config.yaml
n_layer: 20
d_model: 192
n_experts: 32
d_shared_expert: 0
activation: "swiglu"
router_score: "sigmoid"
balance_loss: 0.00238
beta1: 0.9
beta2: 0.99
batch_tokens: 65536
train_tokens: 392600000
steps: 5991
dataset: "wikipedia_en"
Below are experts of layer 16 (counted from 0) of a mixture-of-experts language model. Rows are named router (the router's row for the expert), gate (a neuron's input weights, with its number), up (a neuron's input weights, with its number), down (a neuron's output weights, with its number) and show model dimensions 64-127. Each number is 128 + 24 x the weight over its row's rms, rounded and kept within 0 to 255.
Before each expert's rows: a language model's description of what the expert responds to; "gets" lists some tokens that make up at least twice as much of what it gets as of all text. This comes from a sample of Wikipedia text that the model never trained on. Tokens count by the router's weight.

# expert 15
What it handles: Table pipes, line breaks and list dashes in infoboxes, plus compass words like South, North, Eastern, Southern.
gets: " |", "\n", "-", ",", ":", " of"
router [102 118 104 134 118 124 138 132 169 177 129 125 123 139 127 145 111 126 136 133 199 131 141 174  99 130 101 102  96 134 106 143 146 101 129 107 107 189 148  97 129  92 206 135 112 166 108 122 143 125 157 154 149 145 154 127  99 137 117 122 114 113  93 127]
gate0 [106 101 129 108 138 126 181 121 132 142 110 129 105 156 136 112  92  63 115 178 161 115 154 146 117 143 120 131 115 148 130 152 139 139 170 113 165 177 127  91 127 161 156 110 140  95 123 103 114 148 103 140 182 122  95 153  92 144  94  84 113 118 115  98]
up0 [155 136 166 152 117 159 123 143 103 113 117 127 159 109 184 132  93 119 100 137 105 128 120 161 134 121 102 124 110 135 151 129  73 151 154  83 153  92 108 123 118 100 126 182 124  98 108 117  80 140 138 103 131  98 120  94 117 140 148 123  97 121  86 139]
down0 [156 126  70 115 153 125 137 181 122 113 141 135  95 132 115 146 172 132 153  99 172 178 125 149 143 156 131 137 172 123 165  85 119 163  81  84 121  84 113 180 109 139 130 122 178 181 122 106 116 112  76 142 152 146 122 122 103 106 123 117 134 143 114  95]
gate1 [ 93 135 132 119  75 148 142 163 128 158 115 134 137  96 165 152 139 140 103  72 172 137 147  98 131  99 116  92  79 153 149 140 133  93 123 162 116 131 150 143 175 108 149 117  79 193 157  75 132 120 128 151 138 112 138 148 123 131 150 122  88 126 131 104]
up1 [118 164 100 135 130 127 186 166 155  84 142 132 103 127 109 141  87 164 166  87 107 108 158 110 143 132 128 170 152 129 116 157 125 105 139 172 152 108  92 137 103 105 157 144  98 122  92  99 130 142 129 165 134 189 113 154  97 125 141 127 152  88 125 133]
down1 [117 156 157 124 103 118  95 147 135 151 124 123 130 126  98 137  96 124 107 139  98  85 130 205 137 108 105 104 103 137 159 156 162 140 116 108 153 165  95 146 142 167 108 126 193 152 111 136 139 149 119 148 146 122 173 137 133 179 140  71 117 131 159 136]
gate2 [126 144 133 105  85 135 139 148 122 123 110  90 105  91 127 149 111  82 118 125 157 136 148 155 140 123 142  98 118 134 140 138  81 103  99 132 114 146 130 110 154  99 145 140 145 153 145 100 180 112 170 104 133 121 138  80  97 149  95  92 135  92 115 122]
up2 [103 129 127 138 110 112 115 167 144 139 122 126  97 124  69 108 125 164 132 107 138 115 142 147 149 134 110 105 114 142 112 129 129 126 106  95 181 105 164 111 133 119 123 127  93 138 128  85 145  91 137 135 141 106 115  82 157  95 108 133 166  86 175 120]
down2 [ 98 160 114  94 115 130 113  58 117  94 138 132 148 134 147 146 101 112 117 142 152 116  90 171 127 151 118 143 130 144 144 109 128 136 155 191 138 170 140 106 155 121 161 111 140  82 174 125 153 149 109 117 116 113 127 118 109 128 110 129 126 115 133 128]
gate3 [154 115 153 163 105 113 120 168 117 125 151 152 138 148 110 112  99 141 130 163 137 114  99 112 130  76 105 111 139 112 125 152 115 106 149 132  85 164 157 124 105  92 137  94 131 103 129  90 120 113 143 157 127 161 119 127 140 150 162 131 112  75 108 130]
up3 [164  97 206 100 125 149 139 141 151 139 105 156 120 141 154  93 141 120 135 109 148 141 126 143 145 121 163 107 122 132 112 156 111 112 102  96 124 129 149 143  85 107 151 133 132 146 150 145 123  97 165 132 119 135 120 187 125 111 109  94 155 121 129 127]
down3 [130 158  82 149 121 163 154 110 112 139 105 144 126 171 149 153 105 131 169 101  71 122 142 146 148 165 121 103 173 113 144 132 134 133 189 136 161 142 127 111 110 113 110 136 132 148 140 123 157 116 124 135 143 110 161 128  94 126 161 104 108 123 140  98]
gate4 [128 107 139 118  95 114 130 120 103 137  97 107 124 125 104 129 118 119 135 151 119 135 176 106 128 155 145 109  97 120  96 124 123 110 177  85  92  94 145 112 122  71 118 151 118 125 133 123 127 127 139 142 161 140 170 128 126 129  88 147  94 125  22 106]
up4 [152  95 159 139 142  99 157 159 174 127 135 143 141 108 110 134 143 138 160 131 136 142 147 144 149  91 119 107  97  92 138 109 105  94 189 174 108 149 123 179 143 109 105 144 132 148 124 162 115 121 115 143 112 163 126 120  92 163 123 144 166  66 132 155]
down4 [113  99  92 126  91 144 161 115  99 146 129 144 124 143 144 136 129 116 149 130  88 133 104 110 194 167 128 180 156 134  98 119 131 165 151 150 147 107 111  98 129 128 104 113 103 118 106 140 141 114 116 146 158  94 136 116 129 159 130 142 112 133 131 131]
gate5 [ 91 154  81 150 135 125 104 135 119 148 116 103 117 139 116 129 131  94 115 109 147 103 124 125 118  71 118 175 107 138 179 134  83 174 145  93 142 143 129 170 151  77 154 158 112 123  84 106 107 109 110  90 145 109  98 132  67 123  87 117 108 128 115 150]
up5 [137 120  96 141 154 145 152 131 192 102  81 143 120 120 165 141 130 110 111 137 147 151 122 108 144  81 133 124  99 107 144 142 112 117 113  95 135 180 152 166 128 133 110 139 107 136 193 101 106 170 136 167 145 127 155 134 115 122 117 174 139 109 136 112]
down5 [130 140  99 116  89 144 134 122 109 140 157 179 105  98 126  88 139 134 136 113 106 126 151 145  57 118 142 139 140 137  94 178 154 109 121 170 108 108  98 146 175 114 132 126 144  97  97 116 102 121 117 131 134  96 141 150 131 145 119 148  94 106  81 129]
gate6 [146  65 127 115 105 123  80  90 132 161 145 127 127 138 136 110 110 113 141 163 132 158 106 164 117 104  96 114 132 121 107 111 156 140  94 143 136  88 151 149 150  99 128 124 142 150 125 157 120 169  95 128 146 160 174 157 128 154 109 134 113 108 106 130]
up6 [144 146 144 141 178 112 113 119 151 124 118  92 151 108 125 146 138 142 138 126 118 135 183  70 145  95 134 120 119 125 122 116 132 116 125 135 105 107  97 131 128 151 152 141  74 149 125 120 134 159 132 133 160  86 135 150 144 124 133  90 134 105 133 140]
down6 [126 113 112 150 151 118 128 129 128 149 112 102 145  90 103 138 132 138 131 155 120 164 115 131 147  98  80 133 129  83  99 158  93 169 128 130 162  99 140 146 121 166 151 113 119 133 146  73 110 142 129 109 152 130  70 101 114 116 152 148 121 107 139 161]
gate7 [150  73 137 120 150 156  88 138 120 125 124 161 141 170 161 132 147  73 158 109 136 129 119 154 133 169 153 125 141 131 122 124  99 103 123  94 108 122 141 115 184  91 145 108 132 107  83 123 112 107 172 145 118  83 137 143 156 158 150 128 126  99 145 150]
up7 [129 139 117 131 112 166 146 144 133  99 157 137 144 103 123 159 102 136  76 126 108 155 134 132 186 118 116 113 195 131 100 110  81  91 147 177 134 122 120 130 108 125 147 113 162 119 165  83 164 109 119 114 110 128 171  68  97 111 112  64 155 171 118 122]
down7 [117 122 109  92 150 125 146  96 167 103 137 163 134 148  70 156 136 127 139 138 144 148 114 129  96 147 135  91 148 134 183 115 159 144 170  78 112 122 107 127  89  97 100 142 139  91 131 177 150  65 147 104  96 143 153  97 121 102 109 143 125 102 114 179]
gate8 [138  95  90 107 151 111 149 138 141 139 136 110 161 158 128  82  92  91 102 158 163  87 134 153 123  95 122 143  85 123 109 124  95 101 143 129 149 176 143 115 136 157 128 138 109 136 172 117 129 124 110 117 139 179 171 168  93 154 143 136 110  92  84 170]
up8 [ 80  79 137 139 134 134 102 125 114 105 148 129  93 126 130 116 142 158 154 109 119 117 108 170 111 127 164 120 138  58 140 142 104 127 123 138 120  78 119 107 128 105 102  94 161 125 121 176 123 147  85 146 152 166 154 127 129 136 143 122  98 190 123 113]
down8 [140 145 120 131 106 153  94 149 111 141 100 188  90 139 131 134 167 134 124 124 101 119 118 147 114 150  98  98 141 146 101 101 132 144  98 154 117 117 167 138 129 144 162  93 123 141 103 128 174 110 174 114  97 126 133 142 104 137 125 129 128 149  82 121]
gate9 [ 80 139  99 118 134 117 187  50 165 108 130 125 140 145 152  96 157 139  98 120 170 134  93 134 110 132 129 133 157  83 133 116 136 107  98 140  98 152 118 155 118 119 139 132 137 168 111 122 103 101 159 163 156 140 111 124 125 135 114  94 129 135 115 119]
up9 [121 112  92 107 153 108 163 117 154 153 122 115 168 132 125 130 111 116  93 113 124 149  90 115 114 151  92  85 131 127 170 149  92 150  94 138 105 137 126 155 121 102 142 107 123 133 142 142 151 143 111 141 108 148 131 127  99 113 115 116 130 159 109 125]
down9 [151 175 127 133 116 118 150 158 133 144 150 170 132 122 108 111 130 158 141 112 152 103 141 114 129  69 126 101 144 134 120  87 152  94 124 154 136 144 116  95  88 128 167 121 139 138 138 143  79 135 126 106 154  94 103 163 131 127  89 105 145 114 166 127]
gate10 [128 138 166 164 116 128 149 103 128 154 126 121 100 179 121 152 170 102 104 127 131 174 126 102 151 131  98 126 165 122 150 152 124 121  88 110  68 129 144 120 146 107 143 145  83 127 171  91 187 169 128 110 137  85 146  94 154 152 129 112 126 154 138 132]
up10 [186 130 122 148 139 146 123 106  91 163 111 178 124 130 119 115 172 147 128 133 120 121 161  81 113 116 123 135 169  92 130 166 137 132 114 133 109 131 102 143 116 111 158 120 122 135  94 153 148 131 133 114 151 146 106 158 141 175 148 140 130  69 104 154]
down10 [135 128 120 163 122 128 110 140  90 114 126  79 150 119 149  73 112 178  97 115 137 113 107 150 162  93 129 132  84 160 166 112  90 133 157 119 132 140 109  98 134 116  81  93 162 124 141  87 122 165 102 144 127 169  99 119 125 135 144 134 124 115 104 120]

# expert 19
What it handles: Wiki section headings, infobox field labels and table markup, such as ==See also==, Early life, International career, Ownership, |---|, % |.
gets: " |", "|", "=", " =", "===", "=="
router [111 144 112 146 107  99 126 160 146 159 152 135  69 140 117 165 138  98 164 137 216  99 149 189 116 132 104 132  97 133  94 141 140 108 101 154 154 173 151  97 150 147 194 129 100 154  76 141 134 121 126 109 139 155 161 109 116 157 133  99 157 106 114 121]
gate0 [168 143 143 147 110 154  97 106 151 117 101 139  82 115 108 115 165 152 105 148 133 128  85 118 151 109 119 166 135  97 136 101 129 137 168 107 111 138  72 128 152 173 130 146 105 168 115 143 136 113  92 144 136 113 112 123 132 136  99 109 146 136 108 110]
up0 [163 186 145 105 152 135 110 133 112 143 127 135 158 118 130 125 135 119 144 170 146 142 127  59 135 141 148 105 122 155 118 154 165 161  95 109 120 101 167 149 120 183 112 155 141  76 118 155 157 111 150 148 121 151 117 184  80 141 128 104 123 120  98 114]
down0 [137 139 140 173 105 106 151 125 118  94  92 159 148 107  99 113 121 126 148 110 110  90 145 178 124 122 149 124 132 149 133 111 134 103 168 134 132 141  95 124 115 142 182 131 152  76 144 159 172 102 171 149 108 145 141 147 131 135 162 121 137 137 142 114]
gate1 [150 126 130 113 147 141 121 157 127  75 133 142 124 114 107 141 152 113 173 108 147 145 132 117 133 116 107 112  84 113 115 151 142 114 115 108 152 136  91 151 137 121 130 128  95 123 105 142 174 122 148 127 112 138 128 130 166 133  95 100 136 119 178  80]
up1 [116 140 137 134 178 118  79  97 133 128 123  94 150 139 119 135 125 131 178 137 148 131  87 146 124 114 125 138 146 118 141 138 162 136 104 162 110 156 137 132 107 103 137 140 138 106 158 122 115 127 160 157 113 130 144 106 151 168 158 135 126  74 119 115]
down1 [157 116  77 119 142  95 133 108 112 127  98  87  87 120 109  88 109 130 110 134 167 144 155 119 122 141 176 125 110 131 126 118 139 152 151 119 116 132 133 110 168 142  57 138 133 103 156 116 120 112 126 115 108 146 156 139  90 127 140 119 110 138 143 124]
gate2 [149 139 151  97 105  80  95 158 151 120 146 121 129 145 147 116 136  65 160  95 140 133 178 158 136 148 145 122 131 121 100 143 105 108 129 113 104 143 108 100 114 146 113 115 100 105  83 118 133 149 146  89 121 155 150  84 146 142 129 138 141 142 148 151]
up2 [163 142 127 146 121 134  99 179 143 139 113 182  91 122 130 150  96  85 123 131 138 137 161 128 174 123 123 155  87 149 136 119  96 105 141 101 129 112  81 120 152 189 124 153 117 125 109  97 129 128 166 134 107 168 144 109 130 146 133 118 148 131 134 140]
down2 [124  99  99 100 109 151 129 117 139 125 164 107 123 150 104  86  82 161 151 121 113 144 157 124 125 155 111 151 154 131 112  75  80 104 103 130 127 127  93 142 141 107 155 104  88 147 121  96 104 120 133 125 150 147 129 132  96 114 112 116  96 118 127  92]
gate3 [165 103 128 126 136 149 165 132 129 150 145 117 149  79 169 117  93 127 139 138 110 110 168 151 173  92 132 151 144  80 131 120 123 124 116 135 121 136 157  91 130 107 117 166  99 100 113 152  96 163  79 145 123 118 167 135 143 140  89 123 122 148 130 129]
up3 [159 118 136 110 157 112 100 135 164 128 127 133 127 103 126 125 118  66  76 191 157 157 123 151 114 124 137 147 113 152 115 141  98 142 141 160 124 131 142 115 154 128 153 158 133 152 112 142 116 136 105 128 184 130 143  74 119 169 111 124 150 185 150 133]
down3 [101 131 118 139 144 107  82 183  65 100 105  95 127 119 129 126 115 142 130 121  95 126 153 124 144 152 131 112 116  99 140 142 161 129 119 131 137 126 121 109 133 123 127  90 135 108 116 139 152 129 100 148 129 123 107 102 172 100 117  79 124 162 144  76]
gate4 [ 95 139 113 117 121 108 154 104 150 156 145 118 100 125 106 122 118 103 158 164 153  96 163 137  96 130 148 115 110 139  96 116 130 126 144 166 137 137 121 121 129 122 137 123 119 101 160 123 140 114 106 145  87  93 115 153 128 105 154 110 137 117 121 134]
up4 [ 62 148 142 107 110 147 119 139  89 123 163 162 185 157  86 140 146 114 138 106 117 144 139 107 158 142 125 113 139 132 114 132 105 148 133 111 118 125 139  74 107 127 128 150 138 115 112 108 132 144 139  98 115 116 127  97 118  98 126 155 164 100 155 132]
down4 [128 114 138 123 145 136 160 136 135 164 137 132 127 150 125 139 107 156 118 145 144 136 142 141 153  94 138 158 137  98  71 147 157  99 146 168 101 105 111 172 149 107 135  83 124 148 201 123 136 167 127 165 119 155 120 175 127 111 111  98 145 128 109 154]
gate5 [113 122 129 115 128 108  86 137 126 148 126 116  78 107 129 132 112 152 101 107 140 101 147 169 122  82 146  93  98 122  94 135 127  95 127 118 135 115 140 120  98  92 124 132  93  96 138 147 113 127 106  92 160 160 125 146 142 118 109  98 112 152 111  97]
up5 [111 130 114  88 143 133  96 143 127 129 105 133 135 125 138 124 131 102 128  85 146 162 106 128 132 120 134 111 146 152 147 135  96 134 114 114 127  81  93 152 115 133 101 149 131  85 147 117 144 113 122 127 129 142  76 149 145 156 149 178 105  78 135 137]
down5 [143 159 110 141  95 126 155 123 157 114 114 138 125 169 144 140 132 152 106 175 142 161 163  91 113 137 123 134 126  94 121 127 145 144 101  93  95 144 129 126 131 143 106 162 179 158 139 128 157 136 115 109 152 108 114  91 154 118  91  90 154 152 103 160]
gate6 [126 115 107 154 109  97 118 119 149 174 151 124 120 159 122 121 154 131 125 116 155 103 107  77 125 135 131 121 147 122 114 135 125 163 149 133 136 169 117 123 135 134 140 119 129 116 112 109 128 115 159 125 136 128 186  97 170 115  86 121 127 115 150 161]
up6 [147 155 123 115 138 104  99 118  93  74 126  79 116 112 143 100 136 160 160 131 137 136 146 124 104 127 104 129 102 114 177 119 178 163  82 146 111 127 144 148 133 114 116  93  81 109  88 105 139 105 138 145 112 125 106 103 120 145 128 151 148 129 153 143]
down6 [ 93  97 112 139 154 124 125 140  81 171 144 136 100 120  97 140  80 119 173 155  87 148 125 125 166 163 127 118 118 126  85 141 116 117  77 120 154 155 121 130 148 122 130 137 154 117  96 115  99 112  82 155 124 145 127 111 140 118 116 166 124 172  88 137]
gate7 [125 107 127 133  87 101 141 151 133 164 156 114 151 151 165 110 151 104 161 123 110  67 123 130 124 143  97 139 159 124 147 120 139 177 130  94 133 139 131 118 174 144 137 129  96 132 101 164 153 178 171 128 163 137 128 120 161 113 136 155 119 165 139 137]
up7 [124 115 116 114 127 121 114 124 132 105 122 139 134 118 114 122  92 125 133  89 138 157 159 185  66 150 153 101 131 178  96 123 113 104 117 136  96 163 141 109 129 108 141 129 139 160 119 117 143 142  90 155 120 124 109 117 119  95 188  72 147 140 130 144]
down7 [112 138 124 108 130 144 145 111 118 135 111 104  72 133 143  98 141 148  72 134 128 125 128 118 116 150 145 154 131 127 132 152 116 104 139 134 144 130  99 139 122 144  72 114 162  94 156 168 136 113 130 150 132 107 147  89 188 129 169 134 111 122 111 157]
gate8 [163 115 126 163 151 124 143 135 134  93 117 164 146 124 132 118 118 148  93 101 170 108 153 139  99 179 101 128  91 158 120 117 107 167 154 141 143 183  90  67 151 115 158 114  93 129 119  95 112 141 125 161 120 133 105 137 110 125 122 137 118 129 125 100]
up8 [ 97 156  95 130 170 139 125 132 165  90 127 167  78 111 165 135 113 148 165  93  87 141 121 139 132 138 157 143  97 125 131 122 167 155 103 105 137 135 109 107 139 119 138  97 132 142 140 148 146 102 118  73 144 144 114 176 135 128  71 128 109 128 142 131]
down8 [149 147 114 162 120 112 126 123 139 156  86 128 119 114 133 141 172 148 143 135 207 101 144 128 126 135 119 154 125  84 167 139 134 120 134 106 145 175 121  86 168 118 185 133 145 159  99 116 131  80 136 143 166 129 108  90 131 129 136 138 107 174 107 120]
gate9 [133 107 107 108 126 143 123 129 147 101 129 119 159 110 135 111 136 114 105 117 136 130 133 151 144 131  98 134 190 143 136 135 156 151 123  87 139 134 126 160 126 107 164 141  70 115 124 145 139 159 129 129 149  97 158  90 127 105 170 148 167  76 158 115]
up9 [125 132 124 128 120 119 165 146 154 114 131 176 138 146 125 112 107 102 138 117 111 144 130 137 140  68 137 140 111  92 141 146 142  94 146 144 156 193 137 149 139 137 152  86 122 164 102 143 110  79 142 112 143  74 139 130 115 173 112 127 154 150 121 136]
down9 [ 88 148 114 182  94 119 122 127 149 151 162 129 164 150 124 138 104 131 132  98 100 116 124 109 148 101 124 136 124 138 137 150 160 148 124 140 104 184 145 146 127 167 160 122 148 144 101 147 158 156 119 144 115 109 110 127 167 121  94 117 160 168 124 136]
gate10 [106 154 126 148 113 125 110 142  89  98 130 137 116 155 134 145 110 124 165 145 136 130  99  89 138  97 148 121  98 110 134 149 144 104 112 149 144 128 141  68 147  95 162 114  73 154 102 128 168  75 174 119 142 133 162 122 148 148  98 163  69  89  98  76]
up10 [ 77 129 134 136  91 119 158 162 129 107 112 163 160 159 146 146 107  89 139 169 157 146 122 134 140 145 124 131 111 132 124 119  97 131 139 113 134  91 138  89 139 144 140 101 135 114  82 140 121  95 141  99 120  91 154 140 115 115  91 122 111 122 101 164]
down10 [118 115  88  74 120 124 126 125 136 117 113 151 107 150 128 143 119 142 120  98 144 123 150  85 100 108 120  80 141 113  78 156 137 123 127 119  89  90  77 150 101 129 163 147 137 188 103 176 137 100 151 112 138 103 114 126 123 114 122  94 130 109 125 153]

# expert 10
What it handles: Table cell separators, commas, colons, closing parentheses and linking words joining items or clauses, such as ) and, , and, was the, –, Distributed by.
gets: " | ", ",", " and", ")", ":", "\n"
router [150 165 128 124 100 115 141 136 152 147 146 159 101 121 107 141  97 127 164 128 227  98 144 131 122 128 108 122 109 114 103 169 148 121 165 116 101 180 121 114 122 127 188 141 105 124 135 137 131 125 116 102 140 114 168 105 109 119 139  95 139  97 112 122]
gate0 [132 104 146 104  94 135 118 161 116 122 114 122 134 106  90  81 109 166 125 150  85 127 104 106  81 159 109 118 179 148 111 126 133  90 117 120 123  98 114 104 147 120 101 146 137 148 132 152 178  70 145 129 137 104 125 109 118 155  99 123  78 150 123 180]
up0 [121 111 115  94 156 100 146 123 149 152 110 135 101  69 127 166 111 114 108 156 140 132 109 179 122 130  85  82 151 125 136 122 121  93 117 122 151 128 108 137  84 128 135 123 160 122 146 146 150 130 122 149 104 104 109  96 113 128  94 125 160 118 140 162]
down0 [126 112 119 150 131 132 116 113 126 125 124 142 119 171 153 121 140 160 130 136 116 158  96 130 144 123 117 122 135 149 152 158 149 143 143 185 109 104 111 117 156 164 142 130 117 130 126 112 162 141 129 147 115 158 123 123  89 135 152 173 111 113 118 115]
gate1 [125 158 110 144 112 109 151 122 109 153 126 121  96 100 161 109 118 124 150 110 164 140 151 153 159 148 124 175 140  78 180 112 128  98 140  98 146 130 187 117 185  86 126 100 149 132 123 165  99 115 123 140 118 115 114  90 150  95 162 159 111 165  93 113]
up1 [130 139 164 135  98 165 157 142 139 116 149 135 114 126 168 122 156 138 128 171 129 113 104 102 135 111 143  87 136 103 154 111 118 137 144 140 150  93 138 121 152 137 122 131 149 116 141 129 121 133  93 119 131 154 118 161 129 107 140 100 117 147 117 120]
down1 [125 102 104 134 151 102 176 117 133  90 124 121 145 111 152 160 110 118 141 141 137  68 146  95  84 125 154 118  74 136 111  95 128 148 146 139 187 148 124 138 131 132 147 129  87 111 141 151 124 127 150 136 106 118 108 145 145 120 160  98  82 115 146 153]
gate2 [150  93 189 162  74 167 100 117 143 166 133 139 157 165 105 103 132 145 106  87 143 136 109  79 115 139 152 128 113 121 156 104  84 139 102 138  63 149 147 113 106 118 149 122 161 175  85 110 148 128 130 114 162 128 137 132 119 132 165 125 128 163  89 111]
up2 [112 105  82 137 110 137 137 108  94 152 119 133 136 150 144 134 140 146 108 104 130 157 117 121 139 105 120 137 121 111 155 139  96 149 117 139 119 163 142 112 105 129 117 163 100 130 121 123 141 149 102  88 175 140 144 122  91 126 132  84 128 124 121 137]
down2 [149 161  84 164 128 163 151 134 114 137 122 117 138 162 142 132 163  91  94 166 169 126 126 122 136 156 110 122 113 152 149 131 117 126 125 162 166 128 180 155 154 123 168 106 137 147 144 122 116 143 107 151 106 129 126 111 110 148  85  98 149 147 140 143]
gate3 [ 97 154 111  69 136 167 112 103 134 122 128 186 140 121 153 157 124 124 103 150 132 107 160 129 102  86 127 102 150 116 107 144 118 112 107 119 175 114 148 140 164 121 106 127 106 120  93 155 113  71 132 175 101 161 148 118 118 104 138 161 107 139 110  98]
up3 [131 135 155  96 165 126  93 140 135 161 138 131 120 131 160  78 146 125 127 179  90  72  68 150  94 153 136 148 116 152 134  50 110 109 155 124 116 101 122 143 155 124 152 161 148 138 139 149 167 124 133 159 112 102 127 129 104 159 103 101 115 130 127  89]
down3 [110 126 131 127 103 105 131 158 158 137 152 131  96 144 173 143 158 105 116 126 128 110 125 106 107  94 113 133 117 102 135 116 145  65 119 163 158 174  74 118  89 129 157 132 111 117 111 126 110 144 104 114 128 140 138  94 142 144 122 158  90  97  91 134]
gate4 [161 152 138 143 124 110  82 107 118 128 135 120 126 140 127 139 109 134  96 105 163 108 103 103 139 144 114 148 110 133 136 110 122 109  98 111 150 142 144 135 135 119 171  90 126 143 155 175 118  80 103 153 100 168 130 175 141 115  83 131 130 134 111 161]
up4 [117  92 106 160 163 127 153 131 151 107  96  82 145  81 131 161 102 102 124 149  96 133 128 107 143 177 130 101  97 130 100 152 114 129 157 113 122  99 128 106 123  85 133 159 156 127 106 107 138 139 116 140 125 122 144  93 140 133 166 107 121 141 114 125]
down4 [143 105 127 150 147 167 116 116 120 122 124 138 155 156 136 157 146 135 102 147 170  78 163 138 130 141 119  93 152 154 104 140 147  68 113 195 125 134 169  86  77 118 163 133 102 148 103 171 137 113  92 115 101 112 154 153 122 121  84 116 132 126 130 138]
gate5 [153 150 123 120 134 117 124 147 115 108 157 121 105 135 177 148  85 131 147 131  76 186 112 134 144  88 123 129 109 136 108 171 129 122 139  94 106 139 110  93 114 159 121  98 128 131 163 127 136  88 123 116  82 150 165  65 150  87 135 122  87  92 116  96]
up5 [147 100 140 108 133 134 133  57 153 129  97  99 106 146 142 138 111 115  72  92  98  88 116 129  96 138 122 178 109 119 121 129  92 117 145  78 146 105 165 127 162 144 128 128 128 167 174 131 113 144 142 137 124 123  95 141 143 114 117 169 123 149 129 146]
down5 [119 138 128  92 131 138 128 185 132 135 170 136 149 142 128  93 130 136 157 143 106 114 130 121 121 126 112 127 124  99 133  85 109 127 108 144  91 144 157 143 100 126 179 102  51  98 124 133 142 121 116  88 135  89 125 144 124 139 144 165 102 108 146 144]
gate6 [118 173 118 110 129 111 150 182 164 130 159 142 112 147 145 125  84 119 139 107 132 108 116 157 107 109 138 113  85 109 143 137 124 120 113 144 132 173 117 106 116 151 130 121 111 143  95 153 124 173  87  96 112 152 110 114 115 116 125 123 138 117 115 117]
up6 [160 155 136 154 108 107 154  74  95 132 121 146 126 120 166 124 151 163 116  97 121 124 134  90 146 157 131 150 119 140 105 134 162 108  93 117 128 157 158  99 128  77 156 137 115 115 137 126 141 153 150 169 115  94 111 159 144 118 116 134 174 122 133 138]
down6 [168 141 125 153 101  82 106 159 109  94  98 113 116 117 116 150 119 104 148 122 111 135 157 172 129 124 145 113 114 141 131  74 152 141 137 139 141  82  98 148 115 145 100 188 171 121 116 150 155 131 137 124 133 144 117 151 145 146 140 119 117 152 129 159]
gate7 [159 114 135 146 154 131  97 102 136 149 157 142  77 124 128  74 120 114 152 136 154 171 165 120 141 177 165 125 143 101 130 132 129 134 179 117 145 140 131 121 127 111 128 150 122 121 138 122 131 130 129 131 164 139 130 113 133 116 131 154 126 118  90 161]
up7 [153 116  73 134 148 123 112 170 169 110 138 158 122 121  97 154 111 106 119 179 104 128 111 137 124 118 122 142 102 166  95 156 137 131 150  96 140 149 135  87 106 129 135 130  88 166 105 127 126 131 127 164 159 142 134 111 129  71 120  76 135 126 102 147]
down7 [118 132 136 156 117 150  84 114 135 139 125 141 128 102 133 101 158 114 112 162  99 140 119 123 130 165 144 142 171 147 148 119 150 172 134 119 133 105 148 131 146 150 168  87 140 137 117 107 119 128 165 120 139 169 139 170 139 107 117 101 141 122 117 100]
gate8 [110 168 125 121  90 121 122 147 148 125 215 127 117 101 107 185 122 117 129 154 128 165 139 143  98 134 134 152 113 160 168 115 119 140 134 112 123 157 132 122 119 149 156 112  77  98 110 126 141 173 139 132  68 142 110  93 130  81 141 153 115 130  93 122]
up8 [124 144 144 111 135 101 152 143 129 126 104 163 118 151 143 110 160 103 124 113 120 129 132  86 134 169 103 112 158 103 137 115 143 132 125 109 159 120 132 101 154 118 144 139 140 121 114 103 107 118  80 137 184 106 138 134 136 178 138 125 112 163 101 158]
down8 [126 111 148 129 119 121 113 136 115 144  93 121 115  86 102 114  99 117 131 119  51 150 130 131 150 110 157  98 137 111 147  78  51 135  88 118 160 152 135 132 114 119 113 132 117 163 130  97 154 130 119 103  92 128 132 139 138 115 185 141 154 106 122 117]
gate9 [126 146 141 138 122 112 135 151 143  64 127 142 129 172 129 129  92 151 142 157 159 119 137 140 109  93  72 139 113 138 119 153 143  99 145 114 132 134 125 123 138 145 125 138 130 156 173 124  87 143 121 104 113 130 128 111 118 132 144 152 141 118 143 135]
up9 [ 94 131 121 168 116  78 156 132 129 121 153 144 112 138 114  80 123 118 127 176 180 108 147 168 163  90 120 116 117 150 103 142 138 129 151 124 131 156 118  95  96 161 137 103  87 125 135 128  98 152 119 166  86 144 116 137 107 159  92 123 143  80 139 101]
down9 [129  96 139 149 150 149 123 133 122 114 100 147 169 156 149 144 141 173 137 137 111 138 131 160 163 132 142 100 144 118 132 134  77 139  66 106 118  92 180  86 143  86  96 152 136 148 111  95 115 115 159 137 152 114 137 130 111 106 147 152 120 124 166  97]
gate10 [113 142 144 152  77 137 148 124 118 122 155 153 130 135 115 147 145 129 147 140 152 162 118 113 106 138 128 151 108  81 100 132 102 146 110 121  91 127 136 121 151 113 159  98 115 105 133 118 118 139 184 147 112 106 137 133 133 100 153 155  76 123 110 140]
up10 [123  96 145 114 156 165 123 106 129 154 186 166 152 139 113 108 149 151  91 134 128  93 135 122 109 142 131 113  85 120  83 175 133 140 143 147 126 132 133  99 107 116 123 179 113 147 128 124  62 120  95  97 197 132 123 167 122 152 120 139 123 156 128 114]
down10 [146 100 137 106 106  83 114 107 172  77 122 153 108 130  95 118  96 155 139 133 141 131 100 124 119 134 120 143 143 118 106 121 108 154 150 153 123  99  93 139  91 153 171 163 118 124 120 115 111 124 117 108 102 122 147 167 108 154 147 124 160 117 144 118]